Experts of a small language model: a shared expert of 256 neurons.
Below are experts of layer 9 (counted from 0) of a mixture-of-experts language model. Rows are named router (the router's row for the expert), up (a neuron's input weights, with its number), down (a neuron's output weights, with its number) and show model dimensions 0-39. Each number is 128 + 32 x the weight over its row's rms, rounded and kept within 0 to 255. Numbers have three digits each.
After each expert's rows: "comes before" lists some tokens at least twice as common just after its tokens as in all text. This comes from a sample of Wikipedia text that the model never trained on. Tokens count by the router's weight.

# expert 78
router:143086134139138142185171106176120057102159183094152170090113109086137169118113165124126122156139111173141133158061138148
up0:141099129134103098149144104143090085105058170077106098078130155111167164138153101142185164111197110159149141130101160164
down0:151136124069150136105111169130099129103135132102156106111126128116155104092098108080144092112108103131108185119183132141
up1:173080141096172103090069126090136115102135104141118137073136173126129200102161160078150114103076108124051170085080140152
down1:097105132067123121144084082143157055102160160093111094100158129133091116134082134159126116169097123117141149133123118146
up2:129092220075120172094153134107127074152140143196097099154149121078134182132083094092143182128122111168082168142109116153
down2:099135185123125116089149116156112074151071129125167087132113146119136139086146126090100184118107120174120205080152181087
up3:160061133149122060137094152162146155077176134153094118122099182136101139164106140113140131154150108159112127127107116123
down3:133130133181122176124166086192109139082079110077124113169123113142146111115159184134134112087137092102125097129115155155
up4:124070095146115127128138129137103124173162128095150086147119199103140110136174116082090153103136118126118109097122171156
down4:135142175113140147163102142146140168106157049108130092107176126114153192066097119079209086130145100156096107103161118116
up5:145046159156077078166184166148137134150092120140113144138154080144140115134119110103134143111153116164164107125124122124
down5:171123052137165109131113086111171137138114110143124123167118170106072141154138162146127176141159093115172165100102080059
up6:100136113105180132121182123201140146119153167098147105125116089184096159160081104081114149130130089108143075107132095136
down6:140134178090206155078103166087142090099154082150149142104101185086145144200153114104128135017154127142116091127167147114
up7:201080124114126117106097092121108141102159138124178127070142117049115117116118148135095110108108121150115153126105184155
down7:095097157107134092095110144138183129155094136166108131075130051077073158093130137129155148144202112155128133169130153105
up8:108114154171116157134188119168102076122157125100159155116131074126080189124180106119165142068178132089189131103109174159
down8:142153107128137107169072149137097170108136102133095131143123090106147083165139142152133082159176099115098121108128101090
up9:087179101157209146114134149130098114111109116111161158118160105132081177054114100149139109150130080152117095166080157123
down9:148072169106121161144099134124176115119194102165174120163051133154129100128089135128154216055132124111220134107197095093
up10:161155144147154124115153140105133113097126147148108124136040145081119161123117153103085174156131147117165096140136112091
down10:123098111123103161151122066123128129097133138139134110077204142138071162105135083133157158139135114161146145171056117120
comes before: "\n", ":", "|", "–", " career", " list"

# expert 3
router:071176141121162097089049113127088090175153099101094104127148096141134192113108123135084148165193146154168161135163132182
up0:130139110156133113124068100112092110140050101114100128137126151140086145100103159096141158152122131119125121152075146134
down0:151067139092111141190120178128163126122147138112096104121174153095161146195106161152124156061072151150167168104107135127
up1:161122122162077118144127116152143148100129056126082106182119181165165129101101141048127139141143067119097086087106166141
down1:121170176139131178171178167151125151090167097167100158149110133085107102156089162127151199106135135142126153161113139091
up2:121128122140087108165147181097116161180135087114132168143151145056120160118134131091135139095092098209123125147078160160
down2:145136139053146158115130123112146126147158120124103120123136098105086124154136204134138124099153138164094139147105152081
up3:130150128092133153111096172080142090125170160094103128141061152103070111137165098154100132171157117108132144076135090164
down3:169124055146106217125080098156148123119155187122170131135108171170074156152133132156094151125114133177107196056105114117
up4:141174181132146125145112157158097128164043159170098137121161203129102117115189180062139142116141118118132185107149183156
down4:054069140102144158122107116056110146150143167161091081116094141081187086155136090106131150111128166097150101107112126144
up5:152166093178121132133101113091082112143073141109139099090127063141123103146128092116126132188111148171188157151128108150
down5:165143110109072083128109125072164142128104134128133095130055076140137170143104131130136140161136071112161164115123113120
up6:127099157107117087083068123128131110148167078094132163098123162173152147148139144129097185146139090143159106099075143141
down6:155179157116121166135132093166090076173171148129077122128096165115121105090107200103122191151107072117146081130109062185
up7:128175096070083108160035149167096123192119128078121162107136086140163128104135145084107159111159094078136127125107127160
down7:134076133085161106127148073075104087216089115109135176170118116085084123118122163098159139154134069131154142087150182161
up8:101083135158155043112122170117106077094163109122073112120126087131098156149181158073140184133150086104080136118173122126
down8:090046133112168124155100062135132137110173074180125083143127084137128172144138088148188194144116104099123083068104142134
up9:121157183117069137111123124117088100166117082105144138064141133133121106160193162143085185131092120094140095124131148169
down9:125100146153114181074125091153177110099126122075141105158074070138110109105164146147140100133166127163148117091131154131
up10:157119148161137094037147213157106110108156135178082070144108131159097159119164130116110165118109082068161117112098136164
down10:089114152091085141052112134078137089106199154202190091105129098141196104142125092154123135181139136099056130170136108094
comes before: "|", "-", "\n", " -", " R", "ov"

# expert 94
router:125154080073143109101119135136160096115120056101104148088175129107184086190107162118180109133135140142145142123124098160
up0:193159103069175172096107110169116131155068159124096052109143131135086101151138102159098124077125098177133059152102113166
down0:130078146125182156157175097111074121163148132172171103134111080052152150124087138172114099132204142107136100117074110064
up1:130140161168128146078160111115074098136150108078159124126106194102146154121105165065119146060097091083161142102081167091
down1:117144125078100107092146110072143063137152103098135117140132130131140196098166102160151108112162090149091154153073178116
up2:226098094131137101112112168143156174105159088108085083154108109094136128073145122079142099151123130165151127113174065120
down2:182144067152085101163184106089112135108166119127113153210173119213173176141147126219126117146148165168161153117128127100
up3:127095147082127105061097155170136139132127080155141166177142113120147114123096102082099113158158116121155129151185082210
down3:160204115204138127078102106108130131149097172102156102173121178145152155129157113117142098097104168133137124120146160094
up4:105061185103141141095107157100117146123149140111088156154124157115149127113106120104101181080111141109087089118153092143
down4:105104128131164134165129166116160124115174061157145159149134111170182139095104138167127154160158079099153111108163096157
up5:106159108166170121152120172138134136100122060112135122088188103179138112183134183114144139116131150153162108084119131114
down5:122145101130141110073096124184131140120091126129155110179146117160165078140099175109168120126130255174125144113137148121
up6:140093109120139099086081174113119115108093124087085124051153095120129087211098067125173124098161044121126130141131123179
down6:163053158134142155098098105165065117184076133144138148114095094193154130098162123148081100089142123147118139167105103139
up7:150130103080153119105130110060167107112059085134074129115079123130147106130096121129148100092137115103119130121098115122
down7:143170106180150109149137123118143149144188142084125119158076126128051127127094114167148144104108153138101130150218140138
up8:155115102055052161134182127135183096110109076151121059183078140112133080125128121113143087131156118142152086119129122188
down8:119150127137155140123187109117118104148108093134108047158092151102130140078134103150160170083160121213077158129092114110
up9:123160119091154134123096147118057157203096101107132117111137144157111134144133163150153177079098109117143137099120130184
down9:130120174094125114166107090160114184087047110106187130089094142177102174090077145147086118214124101135131100131119083153
up10:103146138091127071065074179131140123161173116120105167114150089094174139039113152121100122137129078112169107139130147158
down10:168140114085060153112128209118132155085104132124117070114124095161172112072129139097183146132162120110150131093151152065
comes before: ".", "\n", "==", " /", ".,", " =="

# expert 89
router:157171076113139111096089129146131133149147127162132115135101080113132082167101222151150142154173161122143126101102108087
up0:203079095120121157099159119131100100115128143151162123112148086146062137089169109081092157152146144145142162147149127101
down0:126088144091144166113180135107138128165198112127142173144164106100144021095141144114087124111084102158156172208125113135
up1:150164131148147085117143125146126115143132054189158117186056135166095207148112149135162125138128109137153125104131124116
down1:088123122119140138161155153121180189145157068105103123092157133111064094102125156045141134116119077123121145125160108051
up2:167153118110123150094119168116072080098108107139166100106096081201109155123154134104119101118119107149158133150063049137
down2:116097105103172095140101139134097130106128155128150114143086092099075110117075135136159109115125112178178169097143141147
up3:173111132114073184148128163130111098090124121166078118173120118135119108132090100159134160118128085140151101130084134165
down3:146104121150112153164107110112099157117148122143128127183147054128164107191141063115139093130128093121127100107163125167
up4:120171122130118132138136197151082094094129081100139117078091091170070135163162126142144093149065122133152138097074082157
down4:126092167131104052057115108100104185131080110108159122125123134079173098120070181093099074111123106147123110151068160133
up5:171108097151127059059148119138081062150088062098121091079090088118088152127151110142134161094149117115144118106114164087
down5:135109147166186162091122133081061168129102142153172138162071139114115159125124064146181145120147091098152143134140094092
up6:151124127165100070074093176126102115121048095092150086155097124111106162140111124120166121096123097129117139147067093093
down6:064171152119137102117126133131115161094163185127137161141138094159116160145067137076106105143174141098144141173121170098
up7:189123163145132080097050138135143128136183109138058124163128111175109151141144194121128142160063113091151123118099136149
down7:159132137101105150165112104136136140099197072122162117143132165139087163110160140082143065133139114154137167020102160096
up8:134124132196131160115169105160083101129145137120111089109074119126123122110105138209139138134124082102175115178177073092
down8:144179117095134162064097138158153133147141106104091154093211142101153106162051104090137109132139128129138122104135148147
up9:149073107106118086118130153082080091083132131139163163152080203145141148126142139160122109099094146120119091150111102114
down9:099122176096129167221121164114147029081118130100098134123135113140135113133137141125158127112150088196126122102187111155
up10:158108132129108173054147123170100110104143153141131078155153129084103175150141130121125049138114142145080125070106152163
down10:173142150102121104113138175141113127087092062158151150209158137153129122100087168092102189102137124130096153124058106105
comes before: " |", " (", "\n", ")", " 3", " 4"

# expert 25
router:071137150097123111192059101176120169142127082102160158112088134158145169148090108144156091168130190129123162122144067073
up0:175158046106124112109091186117137125117124132122110134115095161131082131159097188123128118093131054095103096119128135147
down0:184171157085190162172155082111163111103167149096088165129100059154155092113157120125133126183144068181098151169093161117
up1:123086083113162121120122153100116118149146096093138094083110092163114106123114085075115203144094105177147104137140177117
down1:072159153114146175133096088143100137118118120192106126145128106133098057110112116112116103168145031085052107136128155196
up2:148135147136084193085098132088109178149108102132130122085105182138185112143146085051134151143150118110101131084114150163
down2:170145114052107115200074109149105109079124160103167127083125134154133137165129126140176107156145096157103118180092145146
up3:113114083108072131113104140150069149122107077113126034128096062185134198182139148197168079145111125158130085109122135106
down3:115147132096124167104146145152151144091122114166147099110174117123159156158104129170163139156140109062092127145113142092
up4:090162112112175165102121151133116062145098108102167120130152098151091153148105160103138127077127145150125153149074134115
down4:134160112114147152144099124160143121169103077100185190130149141097131055100086117118148097147112118098147152143142140158
up5:105117155093174156168139148116126181053081091121087179156126080154157109088192162136129133128127109135155133090203150185
down5:161153108162141123097107104122165075142146111167125127120052171127152174175117192102117187157178139152115126107109154095
up6:166175169103077129116116136172097092153122118071098083146121126143132194134143108099112137126113144120139121095126139080
down6:109160140108146151177123123099118087112134148113158089075114137141109117112041120148188131162123106162086127167139151137
up7:105086101147136089094167185149108101139044142128158088080138143141167146107092172082105144151097106119172139141118142154
down7:098126161080086138178154068198121125151118123143189141089097120105143101123114096139101113119157094116156165163123102080
up8:125092109131106108115133116165087167120041164091166079193115192169109184083147108130146190096120125113076107093089179101
down8:112116108134112119157124153147111143108086139081168108122108126194160074100019060094130168138052182136110182103141143104
up9:154142133165170124137173184123166159168110148147099134102164101158092121126144148073171110135130149112163116110189155181
down9:149120109083174078128107140134178109124086202121144183142112090076086124114167132125122132125093079134141113052140128153
up10:119086158167096149092156072106128077145194145169128080137128119143117105127173164098058156131110124143095127057083156105
down10:183117102161140169122121121140164152189125151077151141136129098085208091148169139127073112063118158163136172077096169139
comes before: "\n", "|", "-", "==", "The", "==="

# expert 31
router:127194093118179147179063123108122106116164141115150123153127171099128099112125139121149157152134114154179063146197139111
up0:094152135150168114127109100163154097175175158071102174110173164120083109154127097143102147112147117105117117161127162104
down0:096168132079115139159167087118081096133148123121186153107104143044133198078104130144116140102149106152118148091129074111
up1:102152126129140165042092150142108050137185125197156117159123117131083120101123195173049206100095128105147122083097125095
down1:131183110188050164145148130173152126152129161171117110149115110090121107132121101133161169095084146124157174090093080114
up2:198161153106124116066098206147054082180040086166150122092105117150075191131102146071125158097122122149118177114109140104
down2:099172066122153125162112099156081137195151111098140060178167166138117099110110112098140132122124140142178145096131148066
up3:097106152135122072080121145145160153184119146177186178134134159092135170138137138118116157109116081122132127127085107113
down3:126080075136150181112075135105129076150151077125099178137111180120132066140189111137096102121143127179071117053172102077
up4:159152178112102126174116126121070096141134177148125124099111097158041178164161141161140142171064125104144102124111185134
down4:129119142145118109114189175088160189160123109166101197157126133163193134166122136101083126126116186172141115101180107113
up5:180125127108094133121105131151111166108157180110116106096084137122092077154115147074101195134120107144120158154158107123
down5:104108143062103129088114108199153093156093063162124125065076132133145113092129156115098142126100107139140155130134098121
up6:120152120154132127155141121067106098136086146136177122089160154132107158119098110101169147167170100183150051144177210082
down6:100067094162153190103110045106113090146177126102159131162161120120200128131139083159170138129140165135086116126118112099
up7:122091166087104080099111116155134154186115130104146122137138169077122075095126189085111146116147136101154120152155111164
down7:156176164104143137125153052134146121150091151105107161133131124154200154171150176160106150106199125131161119108129128088
up8:139146111185091083134121152064146101150122135153083078099088076136156159159145158114081177147148105113097096130052102150
down8:143135127026072085165104171135134170120102104137190177132189068145126084162161107124157143139129097184158141122117102179
up9:124124106107138113115127122106087085111134102135116082170140115153148171150120145104130205154121093057115101134076156098
down9:112120143175169110125122141105125171144112142119069060142094136118110088099193171092198102153089182118163096176147179152
up10:211149111109190089159126156151132065147108086096109117164108089128141168130133149095116147124135092153132100139136161080
down10:109148122165203161107127089150102090101105098186171122137154152142129107090200095167127165054130105141128144141104112116
comes before: ".", "–", ",", "th", "st", ":"

# expert 14
router:125160144120025123074144079092122136064149138178136213108104120109143111098204121160097104103178072124123132197138078089
up0:088148090170143086146119094136153099118091141043145083129100138181086149144148120179074144179087126114104101128092134094
down0:092194137127119087099165137092144122153134123137143168105061110123128060184148092173163143169222150095102142179169143149
up1:189100073114102128093103109148145129145116137150086146128085121143084082103185162127091159113149056067145149173155148058
down1:138133152121084139156112118126067142194116144166118148043137135111140183143050122114073142135117141165106108116163126134
up2:162065137131092122087131135131109174174183100168121136106130116112108107148168147137092191143142106146214106126164099107
down2:124151126112152147083156083151130092089086184087129104130103142109092146060159136123124154049103152123144121151172141101
up3:099165111148072131099169147100099142118114050173132132132098088133093135114143111131148118067113099118191138127114140110
down3:135114114108217131168141158143086097130094063143153132173134125162111154110117146132128128164115142125109192158157132133
up4:161075147113092164070153113127130144107112109167114095146112140137136179123142130150086149110161163054089107174121134172
down4:137125167086199124119048146145115108130149085149141114141111103138128080159092129125123082148143135141091109127114147185
up5:129121169116158044121104122110177150102121122136143142115171152085111090174104124066103133124136089174185135145192074139
down5:095127114119206157111120111112107135109151156123200157178108171128153089136078118146143166201131120128136145095145122124
up6:155150152146116083076149163159109146096129071095087141158059059162104136108139163128145130068087100108183115122120104099
down6:146149138131167068100152083165164142139119148170193164100143151097143081083179148108098112157054090165122151097079153156
up7:175147115146127133154130103123122145097120095156143153112118165083159153173141121080147102094124076137161154121110166102
down7:167152094125144131166074110153121142139093117107079082125123114131151125108075123130139148132149097122124148146111130154
up8:128156119178152066160123160203136118165138143168115152124147084190079132119166155137098122163137068060140090164111156143
down8:152115183116107125160101160186088143117126088142165172137142105144158041127157109161096146123142131115145087110132140082
up9:121142126109115117098146095078169081122144127174130128098157183108099141159179152133144105100082124127098130129123137089
down9:118044165112110097136166094162127144092075159179112094114076196096103147042079103153149076130062086118130114131078114106
up10:169190130110120124096100125086136056102172098107090111153121130133173154105148127159087119127137080138108031123123087129
down10:141155054098085080090147102149135133134089121099152111111117146124168081140111096107125106083133137131067095181186091108
comes before: " |", "|", " ", ";", "|---|---|---|---", "%"

# expert 92
router:104175128149155095149096151096120126145124141132133119194132102209137110139098144102132149141129130111153163177136187107
up0:065124185137156083146170152120173117076149145119170096165073104109132117156185107117143126136136155116107116121119132133
down0:153150177170124132195140127122082121126136124139118174126131166124140140105105169135104127102095087091109108171109138074
up1:109133086166143066118149126119114148062110110175131202180124113100106129148114123169165140136143140098087167116129135118
down1:071136117070052084147155090118139146119121133129104071087118103067073049140168094129212131186107135074154155174130105127
up2:092160124079136139106166100170108141086138127144110093163097149174106093174112103122109126092118144115100192135062126090
down2:090161115156099139120147164107102080137112123115123104134163132160129083133153122107131109116132199105156147183127187084
up3:127157188131164125103082102115119158176113154171108098087124121084140099172057176080077145154108144113071146160129162163
down3:093094086119125160068179147193109135129116103079122155121121158078167137152147183145086080148086118141089141080077110129
up4:184162163128145132120183108104076056133109104162171126108137100108163130151117084082141139070127142170177089103150167155
down4:182169057137133135160139113119131162094152114127065110160147159066104144088169153114188169139178113149144087136144088100
up5:135128095133125052160147110136045145036130120087119198142124149156136162142181151161149122116115132091129103115134106164
down5:166150131111184114130127115203127148114112160052132097126138091143133067123091103153109151104131129163070128196129095148
up6:144153091161145164115101106111183124137124161152122071198102061165159083069103125064153130088108135122097143095126150117
down6:172080125096130113100113098068125078137134125139153108102143131151141163092135157133143186150136116067173157089124099152
up7:178135087131146132169088084068161115098104158135140078114147144147092118101128147116104217099188130100132153135142176088
down7:126113145110217162104191095137158168083071141134143180120141126170139117147117150119162125149123100100110116126115164137
up8:110136110166123166103081144129062162109134082126168149127133193071095106115160153149131143094148134106130089147161110144
down8:157113114126161131158145095088156136110145135143089140097146130059083168055143065120152158133097063104110072124111096125
up9:127120124148152094150089141152130093119140168157122078127106095144153147137142143087120188153148072144105127170101098124
down9:097150173202119097148142126150131108116180114106077147161071093091149122097140128061153129160125084135140105042074140094
up10:163105135144150146160185118088146162148133126145116104085117114107125172066093132118081092091098118166071120150043165161
down10:056107132113069071056145097112146151137093115093047139095123171141184143081152147165161136125139074151113099145203130145
comes before: ",", ".", " of", " and", " were", " in"

# expert 17
router:121110144107141132100178133109063136135070089131174141079088138047133148098162140126150120120131111186117080123121159151
up0:137118171103161134116130146122087142137064105167092123113185101144122199047163080110117143134126083171120096112147112147
down0:151107115176145131148129086165118163111163125181124069173099142145156124159153169168152202114090095123137143143112150158
up1:082095107126171145098157170119088097118148099133138098135157117109126172071163089106143116064125126145134081137101130077
down1:121110106110125118110085159091076155105142048131163127163121116084139112157179057156095105123161107130165116116075173156
up2:123112170096065117140174207150071101110115152126181140090057141121070113132163158127121131190086120142138107144146186160
down2:144098073102153140091169115196074179145125150119084123123131171124122106093157149092107112091086093102051149163160074070
up3:182144141136143103093156088116124099179105093131106116111076128064077132067149132170142151093150110107135137098134147122
down3:156162116136095140155141093189126101134121096084133162104065137148147088208145119093111126072093122141105059142130138141
up4:101090131063137139113119130091102114117117158145130085121134177095159128094137126073173099152088087180103073104104176152
down4:146145137177169156174127175139111142102178178150176129105086146076113149094148070164186110211119131170141148093153160142
up5:152083107138093103087171131095067098139096084105170135147104088118106157044132163101171121079160069168091196144105086128
down5:079147112105094053124176109112119099095112162141198124181122140137128144168143117137134125129098109199095127141117132122
up6:168194155134187097151175242094140124180134137144157123107091112137080082107088078093120126124161127140145133111118124125
down6:124188119123104176144116138114140120148156125141105067123110183121076152139112128127195072107178159114159152102110145061
up7:128085114129114103106170116130099122137061109162136108096059109094139117152133130087146112116097127151113098118162125147
down7:091101108099142104144125115167140159194085098090144077190094124152185102166151147086114129149157174136153084100104147121
up8:166090176085122133050112154121156126111108082162124164129103105133160210103123135146088114115168124140062147083137137183
down8:166186137123173106102110159143160144107110116148161112071178115169170148084094125143113100129133134139102145163113179160
up9:139140091170113138080120151103121149108121102111124063141083104108137128141175137107171146144037117169148099119120199120
down9:116167118084238182085108106154142153133104101102141141141120091142140136155094100086133071111106134217147086155103163142
up10:218186148125157083082165158084113118123162067132165120119069098094114129148175186095107075100128090095063135129149162142
down10:121132156131157165132087130143139138120157102161175159101129096095082139133100133096161101115168115099177100117145150141
comes before: ":", " by", " of", " as", " in", "|"

# expert 29
router:119145181099084126121177131130159102152129122123124169154119106080160108076161118095127137127100094110132087126125075178
up0:115076083158110103161181133152115089102115120145126153089080104087156152109080139104150135135133125101175112134141148166
down0:118138077155153087223130122135145145147166154180100161172141079184195113116157092113147115165067127095094121166149090107
up1:119155141149161141110155192157067097160121071113117174154143130066088099135164092116125098141152114179104145065119132177
down1:195143155106052123147142144110132130180136153140137095126126111098160192162128193122146149102157129186159115141185150169
up2:099121157153070108091131135107061147093100124135141171184068111136090173046130053110171081106076127099132127119095114150
down2:121129115137148118087116078135134164179111134134161125130182062126176101133148128109088144167149172146174121122138144124
up3:111159166045086141087113126089148125089147117131107115126173097125122141148102099052095122143099122077104154097120114168
down3:167154129141105110143164127142174141148121146100093144178123077174160149076094114096108132130186154165175106071116174118
up4:143143112193133091142141163192114202153131092097177113102109118081135082135092155132119084147173133170144131141150120108
down4:080099137128177137142110092119173112109111104140115090095153128133146093154096119138114076151126169082118139125117117157
up5:102125129113092127125139103141128097162071114130157161095105145135073104100110072113107144079134064083119125129059103153
down5:166102084164159139136137159187152198058153081137126101161096143143136113130136163141124138169142122123117137086165107120
up6:107063193141120152089148150153071115134109152079117118160121113059136151127110122141090174136133128113140107165142152088
down6:143152176063107152116127091083144116090129092131144100160188105133182086058129147158097111155125061114071131127179161065
up7:111122109134111139107100136131162147132160129133060160111169118175132165092126102071154148121132104155139070126142088144
down7:113158148093178140142101115100113135148117080186120102152141180099155084111142111139091129135103116125173096110118113124
up8:134125068097095152135136121093119180145099075135116125087129139157061148082110107109151116158157062105098136123126081137
down8:112149140131189151121093130128067048148134175107104148115091196088142153172124130213108134166190165184156128069141142069
up9:124147161135099094096060118111098126138062098130109167117106119187117150070100140164073125120066110069098087134140095155
down9:071058157170123184095118160112112162129106211113129114092128076116123120090132131135095203168138126165175144142160152096
up10:078127121109028087122100098112178149133138122133085152160163108083167150124122145100154100155082121142095157143096113182
down10:084121081174098117138141158127126117083070121072099105104159062120137166166138065102125138093155131088089125083176131097
comes before: "-", "\n", "|", ":", "us", "ia"

# expert 38
router:148077130119088180155122172138106111058089106140147064130157086117107114128119141114086164120111089162153163067146154145
up0:193083071122139148145163132166124200121104075101127066136130155135152148144103155139152124077166079192086045059161134155
down0:097146154066116191173111141151190109153082084172156050118159187137135140177095143125149123126109131139197142139134165116
up1:126108154139164124089151104158093095089111114079111076140145152149146107090128093137087188103088116129122148103168188124
down1:119183211109143119162085124137095190215122149150157107097157129097113158142098170124126108162136186108127115111127195129
up2:129118127164089116158123189159102094087070084084140097072169083132144063112145139136160104109094117174093151162136204108
down2:198139121142097125128097059093082120151133175179132160138045149104149108182130120109136138149182116106086191109134180117
up3:094227134117101178124149142151118103103075099108164103108120100072116132109114113096126178109136104154086105095129156140
down3:065167124073139155136113082157181088117091157106090135095152107093116115175158145123115157172096106077081075066150096191
up4:153111199129130127153120127176100117056120080156125141141150115149153156130189132151177116137080073149129102172162130085
down4:138110189105120190127092108081119074147116211085095167120173131157153034097100158135075207145150091123115106162119132122
up5:110093146094120202160130164171146112130136095147131059142077085164137084081105133124166163121113050189103101109166130145
down5:093146116088151186155083142105127113194129091194126133082169155134120136099145110155181091155145129134124134154138085095
up6:110133160150118193109121121134064093093070167107111130141147104108124109083149094093081185111084115160160140113114102176
down6:062096089113136109097086123209118118184167164130127084184137123138094159091119111128115117132126158110132132117136141113
up7:171090149110137068121084155147158160126100113198168153129129082080102214108124186166130138080136098094133083122113109120
down7:135143152122100197139137158131144149192127148117150126125172134138101125100064123124138166108143118146125097141087151160
up8:119177112098073081136128166117095067144129106115143160146123100200116150118131137181132143082132093074100160144081145141
down8:108181197060072126178114119080098131109115110126182147122087096163145129127072165147138064184200145122117137154118150155
up9:103145149142137130135098117112106111110107162147093103171111146162148153074124159113100186053078088067118130066163146177
down9:143163073123096143117088095131111121164148111181218113151144123126093122112111129063139093141183148109099086118099124108
up10:194126144132179109081092150075056191141061099130181061080129122108143164068062116105102124147166126154102149075100107138
down10:172117160184153105158092125150118167089119170133143114159186140098072111115144163130180126140128078179098137146085160154
comes before: "\n", "%", " The", " In", " He", "6"

# expert 10
router:119079076060182128112142153172116112148134127099168149109085143112107053117096110136142077091129113152191131175128092101
up0:112133143123160091118091188115157115122058145122127099095102137103119186145144118142135152136121119168162143139099097079
down0:117140097085126082082093143108171146131092135126173156159134140065127099143089180121095136109176102090145143199140097123
up1:092125129099161162126175124098110074152177042186057140187099130107132118128130154133141097137129121172087096173123154110
down1:099122144155113146118188155104084170141138170059096127108080119099104077146153142164146140099194093163146148176184121084
up2:110056131161104142141195159070124099136118154098158171066108187095088108179164106153145135114102165171123072107116132077
down2:087120089116106136148120170127093178123147124149191112118103115083131081110207153153138135124120185129124157154105065088
up3:114115104126146093108171120138173133122098090102152119104067157125104107095139158082115130096053138112097119143091145097
down3:108142133116135082137164147103144130149117149147134158109139151118152068136165151069092105139146182076086153113089125132
up4:153121096061153136114173139107129112117096075147187085102128029103100111106186116057165110084115118128162052137074157115
down4:142097069074103106097110138105172146197125103128158145088137100161142129101161158111093120147090093083136085179139097133
up5:117100131064147111103149156166069130110105096124117117108113138127148095168130123115117102086157104138103164152113100218
down5:067079126123130107139165191074104138151108135131107191122125122111095134136141129069155097124115091099106142178188146060
up6:207117107170125081129126194169127120136152135100154121117138144109060124065118070130097163142115102133119118103157121113
down6:195105078131156122178117151065119096090097129133145137077086127117082184088102164173130119140084147117138101215172087063
up7:143087163115157053095157163165161131081117159131138175167121185098087116106155080127075122127105105157123179156149150098
down7:118168113131147124158169188088108101154061158177159145064144094108183089099095153151166149159184126079131108087163110151
up8:168077126165153087145125093154156059152097165160173199164065139154073097096160092161157151138161124155113148129149106126
down8:199189145147146201138184132180094142158082119107097090173134133155185111154166135113120119110174110173126095061103117077
up9:148061108073061120105113214173070156116062060103134151135083143160136124050144158113106118102124070161084148148167125104
down9:123130110107121060149131154130173173143092086117077144116107076187073107117143128153127167182113131068138138095147116159
up10:170100130107123116135159198088174099134184101100078108157094146187111095089114101101121130062107069100109129100148109162
down10:113097163118184175138143140159096161159153138176190125120139144108125141167168103139079162132137074131162132154100110142
comes before: "\n", "-", "c", "==", " He", "In"